config.toml
n_layer = 9
d_model = 160
n_experts = 128
experts_per_token = 4
d_expert = 64
d_shared_expert = 0
activation = "swiglu"
moe_layers = [1, 2, 3, 4, 5, 6, 7, 8]
n_empty_slots = 64
router_score = "softmax"
normalize_top_k = true
routed_scale = 1.0
balance_loss = 0.000278
balance_bias = true
router_cosine_scale = 20.0
router_bias = true
init_std_router = 0.0107
lr_router = 0.000503
vocab_size = 10298
norm = "layernorm"
norm_eps = 1e-06
tie_embeddings = false
optimizer = "soap_variant"
lr = 0.00589
beta1 = 0.95
beta2 = 0.98
batch_tokens = 65536
seq_len = 2048
train_tokens = 464300000
steps = 7085
dataset = "wikipedia_en"
Below are experts of layer 3 (counted from 0) of a mixture-of-experts language model. Rows are named router (the router's row for the expert), gate (a neuron's input weights, with its number), up (a neuron's input weights, with its number) and show model dimensions 0-159. Each number is 128 + 32 x the weight over its row's rms, rounded and kept within 0 to 255. Numbers have three digits each.
Before each expert's rows: a language model's description of what the expert responds to; "gets" lists some tokens that make up at least twice as much of what it gets as of all text. This comes from a sample of Wikipedia text that the model never trained on. Tokens count by the router's weight.

# expert 53
Inner pieces of technical words. Mid-word fragments in taxonomic, scientific and foreign place names, e.g. Cerambycidae, algorithms, Afghanistan, Albans, physiologiques.
gets: "i", "y", "en", "an", "th", "z"
router:095097138116095116155128142121164139162142143054149116152078071168119119155159122181117052104097147135130161081093098126109106126133076142095100120115113153108119150193081118113121113155183117130102119137074128094125195145092139159147125122122107151106158149137149176134174135158104122112189107057107137063165083156077143082099084115188116087109128088158121139122161054163153148133083130147117094087131110153089194123076151103176151143119115141062183168140142121144134166179170053
gate2:101094149117122107133111141119086180144156101052011169176091127115141083133112098123145138100064092134114141118156109146092149104138113146152090080168155146158147144133121133139093114090139113105105136162103101148147132165096136166113094099144082134131103118150093104087101147133104070102129209080192103080044067169089130126172149135094114097089085090123135176123140163138098093111133137104112125096117153138188121176108063161177090095089126128172122150169131102147166157163072122
up2:128146068175211127169112143108107123130114099153175108176091099114122136110099139162125102135125144170099146135145093140162125141142170098157089132179111060179106116126062158110136122164127122098150105108136141088096140140140134075089097132133096176120153216118160106144066132090093107106110115179134132205117159148134151117119100167143081132084149041153049117059151152147128133208090117116141119102155095165111146137099157152180142164121084109141120136096127205132095154111062129
gate3:097160098149137112131160104129142151150182089104092132142177096155148124095089079078085087098123075200099134131115110124079102118143090096139117151105162120104124171180151153155117167151174135076159158137058077160148207135094168112156079135117086128113129100077124141085052125147210127092143149179093150181131121125155133198138060095134125072093104137139123095145148108094123154154163131123094128125148108181103148160071185105156090140156108107184152148088120132118133125161088118
up3:125140126126144083077051132161136154164112119085144151155082080132104137137206186163133126067148157148162098122098141102087142127150140140120142101128120105107143046115121122139133093098134059098102147125103165105142137080124111158080169213153167129131120146134148126132163109052059087159119071118122099081174170119113102122177132150125184169183150128167130148093136166130131068095100108097154164111098153123143108126174106070090090077138137124069149115162151131109161137076065146
gate4:160148095184119152185151118139110140074160149146171140122118090123136099130087092145086120128107078082143079131140189129161092103103130178076154134149111100149168094133165169093139163151176134163189074126149182173178130133151110124121156090132088129124093130142150147140153083125072111087157147140118086154110111107133120092119113104104097111140153172101109137082137178069171138060160097140165104099093119065125180179147151092139144131088120049144172105128146075203094098076066125
up4:162156122128108117108129148090127170128155146133145173133122153164106119134103143153062137119133076100137095132143193108124045069145119203049173106110147115174135121172183142075144177118108153146163111126153112159158114136152122159072162076168076120085107128095134162138124112152092109136189119117134070137144129141078151063110099151096109125103122143121102125145159162103182124064155077177111101132137057095126173175153195098126132084087099078122174192130180140146127104111147113
gate5:089135097148139175130125118103106062129148111079164170123119151115129137137109144149134147120099163133145078132119139168093172130107096085063176143135126094108115149106059085065147185117135147113143174177157174115171090087153096099137095142153118072150179133138082107104148083131173073091153197065134182140153110173114172083158146160090127129220123183137144100125173176130115157197157066189173132085122161118109149120099134097084138132144141144142142133110142121164154165100153145
up5:121205163133166132151112127112140081106144140113178137108123103101081139170090172089147100160062165122113092141107140175136181129101060106090188111109157105121125191157115123127100100152186112112221145158164128114136061101178094109106123183160096075135173164172079124128140123080149126113142106093122217121146147119127172103149125125157182162155105205134117142095159130106142151164143084152161090124102165163133148095156120125103135101158131138115179077077117098159169092133104151
gate6:112098095158166123113064165141100111154145175104100077139153079141115069153085102144135106125143105090118139155115150192112096182133134061045088144164097103135118157105142137116137129127108178155122171145102172086157139125166121145161186157082119110121116144134142203103158167153101123166106164133103101142193084121142093148161126092118122138134111140050091134130085053125067192136215193122144144169084064122129155123100106131147113112114085097116169148174123165122154141130094137
up6:084141118089051070151135157125178156132172096128105169107105149129103167115178097126101128146129144120143134101130104107180145129123140113187076085091161088099150124134114147087154097202104136132116089135082090158146137116081201087134089133137147122131092105125124050146132097128100133101123116125138119070151115177141119130110190158107162099067155089106174081102158157128195138168086088145099136139126096130148119136173068143151100113075099158174078111121203081126051167099136167
gate7:112115125086146070122097109117183133128183123112163119091105119098081091179111113155109115102148205147126099092149148165121112174127119096150084185107161151176214123119155124088156151122111167163088107158098179091109129151130167174108182100103086137086045152118106176051129104162162112158101118107043104110100142117148112122146117072110152097109105095075133122169117066154153136181146131156116146123042105144110122147154112126085174095109147157174110137096167094125123134100117152
up7:108096088078136095154148155106115155216113107063199137159109143151103132137157091112163091102119132141119132141115125176129115145139145100115144138101160111139147141137182125084204140091126159167145121132119142134109147056097140115109168076107186015137096093152119092159118140189116176123145136146178122185101111135166157096121162102142036105084145151125121127096140078180179097154171078094114158183099129134136101143085093136074125135138154082106148079115124129170161096112147102

# expert 15
Word pieces after consonants. Second pieces of words split after an initial consonant or cluster, often in surnames and nouns, such as l-ick, l-ath, Bus-ch, sn-ails.
gets: "l", "ick", "em", "ast", "L", "ch"
router:159113077107121138127083093070122080172136141111089091152134104185116145138147121152077078066118173159103142151107076155081121099128081127151108161133147121170057096064138124120145114126188122161155120154113165178099179156104149140102126131170152097130105121174064167127132168102130168076106141118065074137121133076097144114178129135125147104165090110154047195128172132138168090112156158158065137153079132159154159148144146082115151052151125115127132167172185147122118125142142087
gate1:106125140138152063104103160141070154106155143114125082165149142134167147119153123122108145144168118105138130130155091113113096167128119098139138128197149077168071158107155147132123130136163125123194155156177138122068137127135193182112130138144081102084145156136155139146187098145092149036121122141126089152034181144125128136128150069081138100157081171117118106172160081151106117131177062085111090140123100142155118158108189096122091100070104057187167135111108202117142100112147125
up1:167113134154080200149089120058131149123132177060160112091144098107163175121118148146115123103133111165155165102071190140146111096108138057135168046076114129122100136124153111151116101188120121088097113169111128156121127150093062111154133143096120122129116127111159129160146142151092098114053171172155124078110109136102172091164135110148092136094085125165089164147098138151079171165089127071110125167128180097082128109133091122128127117100128073102083118148126148143198036093166121
gate2:138154071093155091162132148184110108187104138150051135166137112110105127126159129132088106162088190140169118124081191135155099125155097141094114155158153103164100107112167108110107114114134144135127134114164113115128160181116103142169137164147144127071168151095120144097211105153102094086090137135154134165134150128121159131175087080130160106091121193118179125163116080127024100156118143124074127094164121144118155127125076193184050119122109148084118149174137205085152119144162103
up2:099185094106095141142161153120217151093138123108197171115137113132153132151173179142067133159120107141122140128127096129133137142116113082136113115086105133089127146172093104055139197086149152074124123120094138122096129167160166123196133177179115129139149136122159051134144110105140122145118142092091094127137158175130072059144096125133083142136146136126105138157079159110072154039116132108126134134153079089108113035150157142070158120196175159101105126169156119104108153148177138
gate3:101189147100141105159182193161084137149075097078107174200153112136165182121110126108114137126095123129103146114131156149148114132144064152121139115144168137070123069121073124077125139160142134207111126124143114200135140118093112135125093162063117080111101153143093137089154139096151100153129172145081122078117108104152179088175087117174087138124149096177144078163135137113107111165115110117177130037180093160124175197159134109090120155135147097104110101119115081092127105168173108
up3:114140122106176108157200114130140147136110137089106092216132109138176133121126179152123152138154124145148136139154202148146146086106057165098090109102138095103177123093118130112116087163192200124095103100097129176101106154125070075112118147134148152143079091120198162087140151159122126162147125125119128090168128098105070114097141127149144151136169118178127160181085165102088139131178094166127143104128054100156159186174084139125074123142107132162081074137131070062136150140161103
gate4:137137129092155142125100129139161156117216071130026106140157109138146119189053149154125164156166073137101184163091160182151153093151048172152117170132151119128106075153150130139125090112099113112131111118067150106114124208084172127122135057120108168143133097084140143175163121173111186152102114182089119087147177061130152093154169170094098176138118120121145110146177121122119162142142148092100154127123112143109129126091133100101108114146157121163137175175152101112180128145125155
up4:102182150147144143141114160114134142132186117159086144145094073204127108177041144124157158102083142143189185135096146183161107188147094116178076174123079105118104141185111153106118123118148125161104101135129126131144149186088163148087160075092152126132099157095130107144147134152193167095078095149110141078067143125117146111136108155079118176152126142146154097150183123143104128103084119134088067129141127121092167100091162118057147125150131180184107132141138176097157144198141103
gate5:164155112125139128089102154116137208133140160104183108157160148124164123171092183130143047103076173071153076155108174099142180108099112171112140121095101081068125148109116078102039124119161128128168069151128163142160119100167141114159080116098171113144146115106151084135065087157134132131067100117106100134159138144119078108086112122095143116146104096109108176120135131163082129176181143117193135142150184083157127136147153090155129124085177096107113152135128119130139125191169198
up5:114126170130163125097112145096139143195160049183087133137146093151153116114136138125109104099136109089137115111088125132090099169175107045129120138118147125192116149144092149139152151083183107112152121128114114122099153142185137206114147138141124119089112187111135112079182167101075101097122116198119127120104122102100073149163065134102159134110152100092117102134132111104162139185143189120144139116190167197105087172070206090139118181084188148158143099130090122109119156148140076
gate6:173107112181062145121188107103140184125134127171116102077145155146162096140136145121204128039096106114193130127133103133094160127137104163152106149129054180118100122120123154117080112131184070112219058095106114114101105141122177140129094119093191163077103130140132090122135120141182123174196144172122101125085100160105124153111178118146148116108094113125118161076124113160118095106150108122144166098091146129167151127095124089129146154143157134123158173156147152126044086189122143
up6:147127124125103105129148090166167165118146122117132111088137144159203107173153131188145115111045150142161086121116056120129156142141107187169109188167061170125147156113128168070110069131154086105175120133108123069114135152125169124126091088110211136108087165147126147137114150182154109183133142181092137121114148144113116182160138118202137113153091132169142124090111131157140096180169145123147210079097126135118108117170180091133120126073164138165128194118133124157127147168081101

# expert 19
Other and name beginnings. The word other in census and list phrases like from other races, plus first pieces of capitalized names, such as El, Black, Nick.
gets: "other ", "El", "Al", "Other ", "N", "Black"
router:071134115110107131167168082130114117163080118109101089126154131145137133094116120131171106076122166151184054165169126066115137102128175113175148094113162104156112075091092108094095121192158090114148152158179182182036166107152152150182104142138139154165143099143125141079058177136091164145133100147102154138125133164099147176112160126125143093103113140152119199160112091119121209132131192117085107083108108130046127122136137134105173115128160127115135122153150139162078160130130181
gate2:076186124149135160126156110102140128120097150126123191088097193147080123074196109109100157131188049140146096122107130163189084146153055142144139241165129125150129174143194139148148149098202155167164074102137153136138187122152128182131128132110131088146137100145141101137125140114073137126126172121118114151203171139188167126113109112147172165130131116168087130134101128157153135161137088105123144106160107106094143117179145146208123171109119089168109130126136134125083136133152145
up2:114111129155147152131135153111131083135152099126158196146061197167140088104186093116058101131152149061153131094065132137145163095140105102127141081141165192113114093178156122146196145150191150122135121118126127086125162172135117118066120127137137138076131121135193161147085112131094154109088190104107124156171175118189126129105163118129142158188125127133126181109144126201129130071115091127160113095129111134140177146118095150156098118145151107164180112080131079140078159110200189
gate3:075157085136110135088158129045090101127099145164121101152139184098080122137184147140080106126141103131117144090063131167163078110158154150185115126152106113165159136122176222113138131128110202116166107101111161080106141157092143149118206143117059187105148168183075155099105113145184177168108132080123192091111131136116157151129124138135123124150133136141101154177154135152156166133179131126119104085130136106146112142169156148154170104130138068125117107139130183132134132116226127
up3:174135105128136106141064185152160148121162192102122151150157102164178135104146114142200118140131149134106164173114119126109146148133168191081064101152131157087127156149077087137159150122103105152100192118168098124134141152146147109146112113112151136139096081072123130093165152143097124078093140110090074214173101098152097084153135088134138127156115114177115099104186083096140143110099184124098147133150180084160165122058071091079157179100134173128156168063102078127121125156126111
gate4:104097141140145120107165147160094174169115079158101174134133182178122090089092134121122069188128101101163115092073166124130130145137121097118111059133146124074147115119143093130174150098155180146141171117158112156125168153086155099098120162117174079092132175141166147107113096148159126064180101161064136139104157089120117178133098086123142079065091130153160158184084177117109095142189058185096077111176118112147136161116118116078139140112081081147100171160110117130140126092140076
up4:118136138138139166205058129164109114127096139128122133149133137127098129153135104124106167140138187171087103176090130100162109091126104184106100084095125138151147132120140099163131101168079116150109133152178131101088138120101153066161128122112119049073140110169149058125100096109147128094176115123104153128172195177086103128052160112087144065172089123108184127111132176103119209067198162146145121119084104169086148136150120143092143107173138136132122143139128156105127059107145061
gate5:133178143119148132141156116143156100139132157112139122087086169156137195115172140172140141154077181131142149115100096138131142110126104176071064174173117143118116088097134166165179071127185112138140125222137050127109075118140119129123120189099129191153122079107179079088142144107126113177152093113170165146137092105118132120112162171130166175152111126094112147111113148120148169140130130146141133124074196162106119164062120112174148102095178159098135151138100187072084067105110170
up5:153106113146124120090061135130091134090118111122112145135148124057130078119077114128195097101099112122072110160153176106131143104127127089181208102071139123142100175176133108099143145110114125148103153085098208157124195136129152152170194090180122109142147172111087160146145110150094141084125123189117103126151179165182103183192079062124144080106122147123131112136150113140129108132105078092100141142143110109099128124227128147110081174150111106138131125124155098177155166179137155
gate6:148154086140125144115122111086140126099118155190092090113174118176151109093109147107101152125102081206181099133150124105145178085140098149183115117114074120128111119099156059226082109142135127129195185098106095141133147136115106088108139121150163097128122058165161091153121111111158096110129147095111094128120156147214102106058069107104139154170138133113113148082113103095102063175164142126181130110125097078144150109168144132142124126156147113166147091165188110155146108087086191
up6:123211100145133090092139088105167155093174145155121117140172146135157112116126153164136118068168079194197093150116100095135197096133128129129120123146102123128145107153194105168132124133183169078124179094100111126129145116124055118116143119171187119106076090152101111104144156092185157098134102103107107101116108128170068112116033096082148132155113098105080195128127100117108100129122096143159143146141124106118131134097148105137111145127170092196112157135198056130108114057098147
gate7:129136149051151089137225094171138086142188122140128121191102111114123102132089099138136150138186152093188103068111088146064167131143170084166128125114113065141103138140104195078163120159127121113171161095104165060096175156156118150080094090157086124113169180166125105122134149121093104127158111103132068156131118149114087083157108128126103144131156152147159145098102059146092113090157092100208085155115085133142103132107139175161123149095178159124133145137081122100125153134155112
up7:093081110173143177136191133137118137141085139090118124165085101124130124151132076096130162107151086137175161115081127153189149095119066072146102109144136152187150129120127146127159086158157185115118128121125155063133162126172160141136153119136119124126174194140073090153105102101095129041090130118134142146152101181129156078146159092119104098100120121108188112103101097164038112076084126206174147143154082101145094105120095170122124142099152112088172139127102132159149178103208128

# expert 13
Empty table cells. Blank spaces and closing tokens inside Markdown table cells, especially empty cells in election, sports and discography tables, plus some percent signs and dashes.
gets: " ", ") ", "% ", "— ", "0 ", "– "
router:197091134118035124127120120176127108093113122111118122113045146102155141132035162172194109117059146127124112143142073145165151155159148148111135111141096191104115125149131145146070061133135093094093142152157169165107141099153108094139176145160173143066138185136116113136123120141165129110094058105157169123101077134156160153139111183142142128145138123153163100130160172137099175141117185149078223147143133134109102107123132144158155140077104099098148108148125119153069108117092083
gate1:126141147121082090141179140048110134147135126115137173136083138132137140133113082166189166138102121111199122170085097071195160148136129117144151119095142072155150126085130123121160112124131110175169134161140114140123132098104152117156113132133147117125080126177107119138102131106142080162150154143104192090199147074115191103133106190124106178185086136145185178144078085124113141145142145161184131074101145119096114137133100077058097102193120091055160128095140162071094131093086141
up1:127167136119160118159139158075144144184160125119154069183101141112115143206153107101195150141133105173144135063141133102138205076150132098071196100121117172108115173140106130163153089129150159138092136174098066122137119228106095119114182146102104153172098068130088201125137088142112093039124050146117090120139127129118147106124089146138147108108106123108081140096087133116132135116150125183126142126168139126145130141105138132138064148151126137134105074148137108113103178176163093
gate2:146175133092140191108056117129153156165099156132116115083090128129138104101191116114163130090130155087158177132162142148178146125154070133138154146123116121125149109172127122098115228161084098066098130168052138154123044088191109170095183143110147169139186103147137155064133105102137170105179111138137118113141130149135101183066125108122099146169146151090147071133138139116171193141145172080110133132103090069123073147168137122108139125103112097093101114187114158128124126122142140
up2:162186112119106197066075148106158133131118139137160120106128099159169075131163117118212138103077145120137186139148081178198162114156099166087119128091137158155114113191107140109067193115094101114069151135024100127150079105113110138098148102141169137118192122151143164079164132089152145113125108094132074134117138153117088132048133131119134141151119169143132105132099168076207164155122132137096093134074094111150102162186135098125117129093138106136115103141106166130114163141118146
gate3:077159101132078112147160109119089099125141128082159148066188144079142081062154124114182138106124158116181123159151102129082126084132117098121200114145113077110170114058073172141125142086079179136092140183164200125104122079145125079143128112095114117120142169104183156161116164077159101154120079103140096136120155216158133167147147137085110134161127144131137143105171074176114200155141131090102135133108113119119123104158089145136149161140129133167198127134124168153153054140137120
up3:170118158121177151094086159152162183135106116193099092198077123189109172181102115134065125155139101149043137097117150135182140187126133147121071147103151181148093133178180100106126125175152089120169117066100079130139106155117125184121129142175145155154122106156090116094151093169093161119114179150123149131122124038120130081101127096161137126093135117122127099149100195096138047112119131153162118115147149158137135147089168129122108115137139152101055143157141119120108204111147130
gate4:118111172130105144111158163063111108131137126099086185067108114192132110070124152134122158131102081126117119114158110166112136179167174150068100130144096139092123080141132111107167143140116162153127178162126125138099166165165143127119117134150120093149132145183138117200177134092143128104021130167106103165103088196109137165088151106136144099082085120151155115177129173155132059170148097142131180157142101084128127181110047170153111108098155134112096080186133160107182126134111181
up4:128080147200115071139159198110109116121089117123075172117113120170134095107125163130172180163065093124101106166191091150129115114172186157109146108144161153134166066133140172110164137114084106130134150158142137155130094193129088148169120089180111105148115147144137112137132051062113124132144114148057127117113125129153086140208147068111135113075131113111202177151098115150101069139098170089148136195104125159103097123129107161172171126129157133099088119110108144133187120148095131
gate5:184142180113106202128146091065126115199108156149185172110060135112082112152118122099103146078161093141083081098098129172150096132146144099076131115156119113087131152129115162137096147097099167105128152151120104139122157134090111148095137140178202050070155129179117143139150114162163131160094100141162144113093060159137184084101077130157099103156114144078118104172117177065101140127179161126172127122124150080147124149166094173076103115144156080165153118134071106117161114124143131
up5:057122060113187063094093154194164164068149086118061090150206116167149122135154148159131145156115145129142160158134123090119133111116094188185116148099147144172147103112112123130140123141160089102141115091110143135125071153164125126146112157121071220157137137056148114108063120139109116118151147134114122127156141105121082175144174160108138178084168096171144158106131081187148116151086090123075106146089103166108112125071152093147182172112129149111115106113169158171092129136118106
gate6:175084141077125119120092166204110102167097199145166151156137126119156152121126135145128142093123088122101148132147082158106178152138049177142098186149093125158146154116105125128147123074140094098086171136166088107163093129102073093080099122148177077151108106094120103162122187142177117147077107183126137102140094107091130154144031146070133122160138118154121171117106114140167133069143166156147152131070132153131109215148142142094116132105119096136098158082126180186119108128125182
up6:131103133122162093141127155171121082136163144140129153155131155118123164168118128145148151066116118081151095128136076087187134128094104097156096197125093138181090102152101099123192081101122115068120126108168107062176152109134099063170077118179165137154110158069126113134116122101170124141138168166171133102147119034082167143161061114082128173141135156099140128061167100086165094090130190160114092117146111143112146172133194105113163146131152150136132075103156166135100120099076108

# expert 7
Capitalized word-initial fragments. Early word pieces, often capitalized, that begin a longer word in names and titles, such as Ex(odus), Camp, Dep, Ann(ual), amp(hib)ious.
gets: "all", "Ex", "op", "dep", "am", "en"
router:082160110122112089152115113131111149140123149128186088130120135112100201195137124120158120122128121149117098107098174133113114141128100127088143120100169118118058052139082103156149088106146117133141131149203136074095154173157124121168103102180116183112202138173182138110173133134120117131178123055152062156178121128077097108088107147160150097101113100158104195126140133163149114177080101098156081107113134191140126085148133147148134065116078121139166147166142040105087125106160099
gate0:058111177099100101070102101080101076172084140144119193118107090091173127081152151102153129143132147125106196197086122153114125151150132142146153182133155125144072128082121109161126069150134181137135133105117170183107120107145102109067114147161134119114095166194048181143142162106119132174123119163142130123130097144131103129168130145128099093117187142202136127124112098122099162129164098106177138114130101182175120124136051118181117191105156135070150133081137114122152190113163109
up0:151097048137163111187117148126105118168116158143128116116125150133096093160086142188111133126115129153080027089149162107093100115103138156122093118143116186140187131122072088115145100133113082076135105163121097100203135184093157136097155128141106154126092110083173109144118069140180192161107113122135162100120117150154136145092128160107123173155145119074150149144158156136088110087152092117116067139100089161122137070154125103138179114214149105164139160173157175074114157180085121
gate1:129129123126157107149161137181106134137101121156192109173040130125127154189108200124110187162080038109128107121140104188130159184142129108102063119138092162144136150179153099113139096155137087132104098081158155117131119189095126147168163136110108149179152110095118157176155122122154150107130113122078154143175080149118074066087133116092118170111130073146110110145095110141153127059145143148153102099113065161166112133105132184129118143115122109130157139117170079174184056107080121
up1:098149103160096158110090116145077157169082132094115129176173137114180107125089092122097122149043167123161134174135133124087107109142132136139107199133144101126136143086157111204141075152087150172135123166125098141093141180122121132110141137098144108147137151097109101085150194144123164137069131136069113069158117152093188082115129188095160098111123145125116132139103111113141200125136110111108072063130163085187165128108087080121122140088044179165104137107169118064114127185128114
gate2:107142171125117118122099126100117172124142098126116114162150066196110164105121156127136154126112174168124190121073164144171060130137128145134083194159140133086113145158031123141112126096166125086070166117159140126104154169170167141097128175177141117172093103131148071157098109127122171147119063131195160119149138124178160191170049162120141073141158143119139106123148153155144129127160099150137153162140127137165112140166124123104077129152083137116138097111115139135162019092104069
up2:129142089155164205055113134153129122146114102137111135151112151061157097124118132203112167120138072131119112178169083126134174127139098089095159146065120099114116156145190101133109130070138178122147109108105141095114100157119135115152088085155121120072182162162114085126162146145089128121090220115075083120090121131086110093056178084092149146144151164158135153133134134084081103107092110171120158101068134086124139157069131116165149138125160160139108120120177093105186135122188173
gate3:107116084106144088095062111195122219170119125088107068136159086160075189112165135157051205154110132119093096148136137113109167161146104132114095137173136138110154127102134099136114182165061133159110104088162160108121125108117115155137092079174125180100148130147106118067119118146144129105167117116126088142091124106135066129094195160111083092074116089166135125135159118083148164121163107066158121137150119127149075139098155096111123122177127150217147189143119141093150131116154136
up3:092110107071172096104074134147112167214145075140142102144184104123108148173127099200066150091103154134132119108078163154121175139120134130148076151154131149188164132178124180149150136104065061124146121116126112092138100129093109102125126129142099137110154114122115148122122115101166129087158088120076076097110134123112118091096162181125106125112126129181129146130124095131086146128150115096208112147240113120186135158175087111110158096160186170179125132127137202160123161168144138
gate4:210104141106096129160116164146144107133125126125145106111148086083134110174124116108102133122101093099082116171176140174102132118111146174197104176140106102173052103130098104139182131097075097126082146131170113100097148156125095139151088143116116191111133135139201134147065091118139129139128167192165093131079083166141111127083130160146089127132139074117172116147081136185159126118108125088068103131143126168135140194101198113166138139057097194092130186083093140155124145155087132
up4:101128116086182072099189094123186151125161138181190141145115132106182141113150114131129134122154131154182171123106184126158138118095143130083129050108141168145162135079193126124075161149137168143134146065147190100143124121215143111118169108170130116104114190127170147109124122113123111116111072096137150115058150116109110148107113116095162121101126130111094096194187087126093108149087146118190138140090093088146107127146099099047101145200172103106125114161174125105113087123141162
gate5:135133151131131141148136119144132107137141169130144098102184139106115145123153177055178084190116129112098104188126163059167114131176077141124206134140104179146136138088089119074190122158157130093116104146069127073115142144190115090124130174126166151166123162129146069104081169149106171080110077174071122119119109119093152137100195075112133134102114116086131181186102136124135118114108085172167151106093089096137085074190110086142097127131145077140102129180163145172143111148132129
up5:175123119111144099061098170149129107088209179081157200140168121074115073121160130153079075157098128173102084124033144076175143132127122161121087131125100153129109098119160166101162145128142107071174144112119069076104127179137112137134179076101137144122109147105130170152120129128159140108130071086173112198129108090099099122116120150157168140137103181129165182179131154091129137172150099128126128127072133106119110115133173141115113088145137085164106102080159145168182167137103155

# expert 37
Acronym capital letters. Single capital letters and pieces inside acronyms, codes and initials, such as MP(B)L, FT(SE), II, BC, CD, and the W in coordinates.
gets: "I", "T", "S", "F", "B", "C"
router:148146118056103169203135132086144099114125124136144065068142141085143133182132115115125060140087130104135123179086084120114140174095109136111088154086131160143106152138137083053071107113137161139091201083170071123100156148142116158157100150090141175106181102151084151156182098094123161132166133140183105079167129089142136077107146182101132068122087108120056100122124164143183146121112141094122140147082152118127099150131166098135146150126162095121160081170174107161171156108120094
gate4:120100124104153163108132143098096111177117190099111163147137093141152121108150132129132095120145067141079153125145092156115158078114104114180160113128099136119112087075161117134151092125106112179128048157083164077103143180189102169107159073151144155119144083130090074118156141116129166156175136216165137137124099175100115112098188139144078111099140143157101163102134080178120098159179105179067129147169151137161088121076047158045105126100124122124144174115109110112159157137167136
up4:103096094117156150092104081147116126147136150127067163137110061138115131115160087111111146082169060150085165123107180168117147096116079135126124114118121118147154109096168138135111121096171160159153119161131109120118135194197119177075134114136100137064131108153108129115145105085142129143146179187193126131072117212094123156119181129094098092137095094180135173130125096215161119135177139179084138146205108157190126140097109110072136116163153098118144200113125124145150178125145100
gate5:132163140172121128102139055171184147146114148147147080143216095148176167143106137115146077109145173132190092096126138153144132136146105141173202074106146138214222128122162106181124144105087090127153137080169124134109100180063135135082118170147118122147115102135126050183102109152147141121101105148115120148129116161138146179142141123188113154177108100183095125143123131086097165148129149087133114133116164115091124166123116110146183136120079118127172118113095124136060070098149096
up5:146067128148175111132137177090094141092113137179105123095091166110076137103157159109126172165172091156123138146158064084116157129095170122114068183113110086122104086152132197078112088144171098139104145157100166166122135101182127175152136072106112111127139127103139168082149196137064122158144121115147122133067119136116105114106121138098168103148144149074168152148112114166138066126096158174143160092123151162194130077090168084173105130135182135145092148110198055129125173147136151
gate6:171129192107103103089164169085114166085145142136124080095157072090099158193139185102114162111171163095166114183128128090116154107082147140118138097066162107199129098099129193153143117131142097078204108177164093127110133082114143137140066089111099160087137078149085101095146114132102150138137185141183101153103077122168113121148058132163152109123136121141162089158157163112156113080137110149122189137183143111104176117115158089127090145199137155129145163114144163137103145104139149
up6:102158059125170119128076071165164088150106110155191181176093122166128128042101138179099138149125132164096170123128125178174152139151085119107175160134131134065133163130177098121074133129086157156104111122094173122131160184088157083181166109090146109163150178102142171147140148125148151152101087096103110121153138126136093105120184139063125153126161150109083172085142085162071164121121103120117090139112073149142115111117097148106192107094141101060136095164176152087127134173113127
gate7:159083153126167129152119073207086102126139085094122138112144118063121166170127140139116101117147115140139070051110142148189107122139158136114103152169164117171180112088114124113122115184199132125097132088155112111123091181095145101142135142090144138146119104100176140141096054101136125079162058074086134111143135105067111125094101142073095108116144112133172138101134113080200227103157141154174088136175128172107177126143114155076151142108126131152104108179116133148147120064132151
up7:130148153137192049145124152057111143205079113059126171124136098116121109112128082106111123080115124110147142081122137069123096133127106129120134133161118136146065099122138100097129133137113109114083097117106176130149170080213075150135095193147101115107162104147082138199172102102151087110130142158110126094125104105092147104140079072073119157112109093168161162126107086199115200136131172085154143107098141146118154152122091152121162102122132119120110159146137144040181146155133188
gate8:106107184099113173116151133152101170146087157122122141083092070117099122147074125167132126061101155125179155070166130141135148149090118143071083128181110134179036151145095133119105146106126131167136125068124098176157138120176082053086134132094127094078168086159157163150104114122152170042152088142128168133066159131136070100154140156113098130131126182112111103152104075169091119126045172134156104120111070119164094125136119158136141132099079062127133129124116153145140124127128123
up8:075110141121125135130127092142095159166155169137122160123080105107154123161087153112116116082162144146166131129095156118142178131154155128088153164144130133192048156177106117125155182089109093164109151100075094153161127094160098109099111104107119083070160154152115179172144091159141183099199101147134122093131132180097082098169140124125052142101123138111110164142090114161141110121085182180105143130109044133142063112068135161103116124100103086116071095092160168217129135135159142
gate9:175139159101141173181092155116164133125177138065168131120155130144085110127103157127126129175201103103151148110168077147144161097108163149163163170125170199109088091068145116102112173070087070084147143132122117095107102170159129206171167129136109103135149155142116157142117115135160176149128120187091184138123141132139128096115201152116181150168182179148143104158128066129110119094112175141128124117083090069171122125167055162145147102154114153123159159163151175112178124133121121
up9:125098163109136165162048144113161131118181131064151134126133097120088095120075159109131137197181123077166156165130091120141137087127123109118139172126144162125081135098136087160066159065057133092125184110130123140127106131154122207164162125098131085151163134157114128132081069114176151149125084222103184117097097135125134085103166145089133118189167149113135140144134079122130136121127149138096091108091080099158061150172067124093133143149137140121135117185126128091192098141103097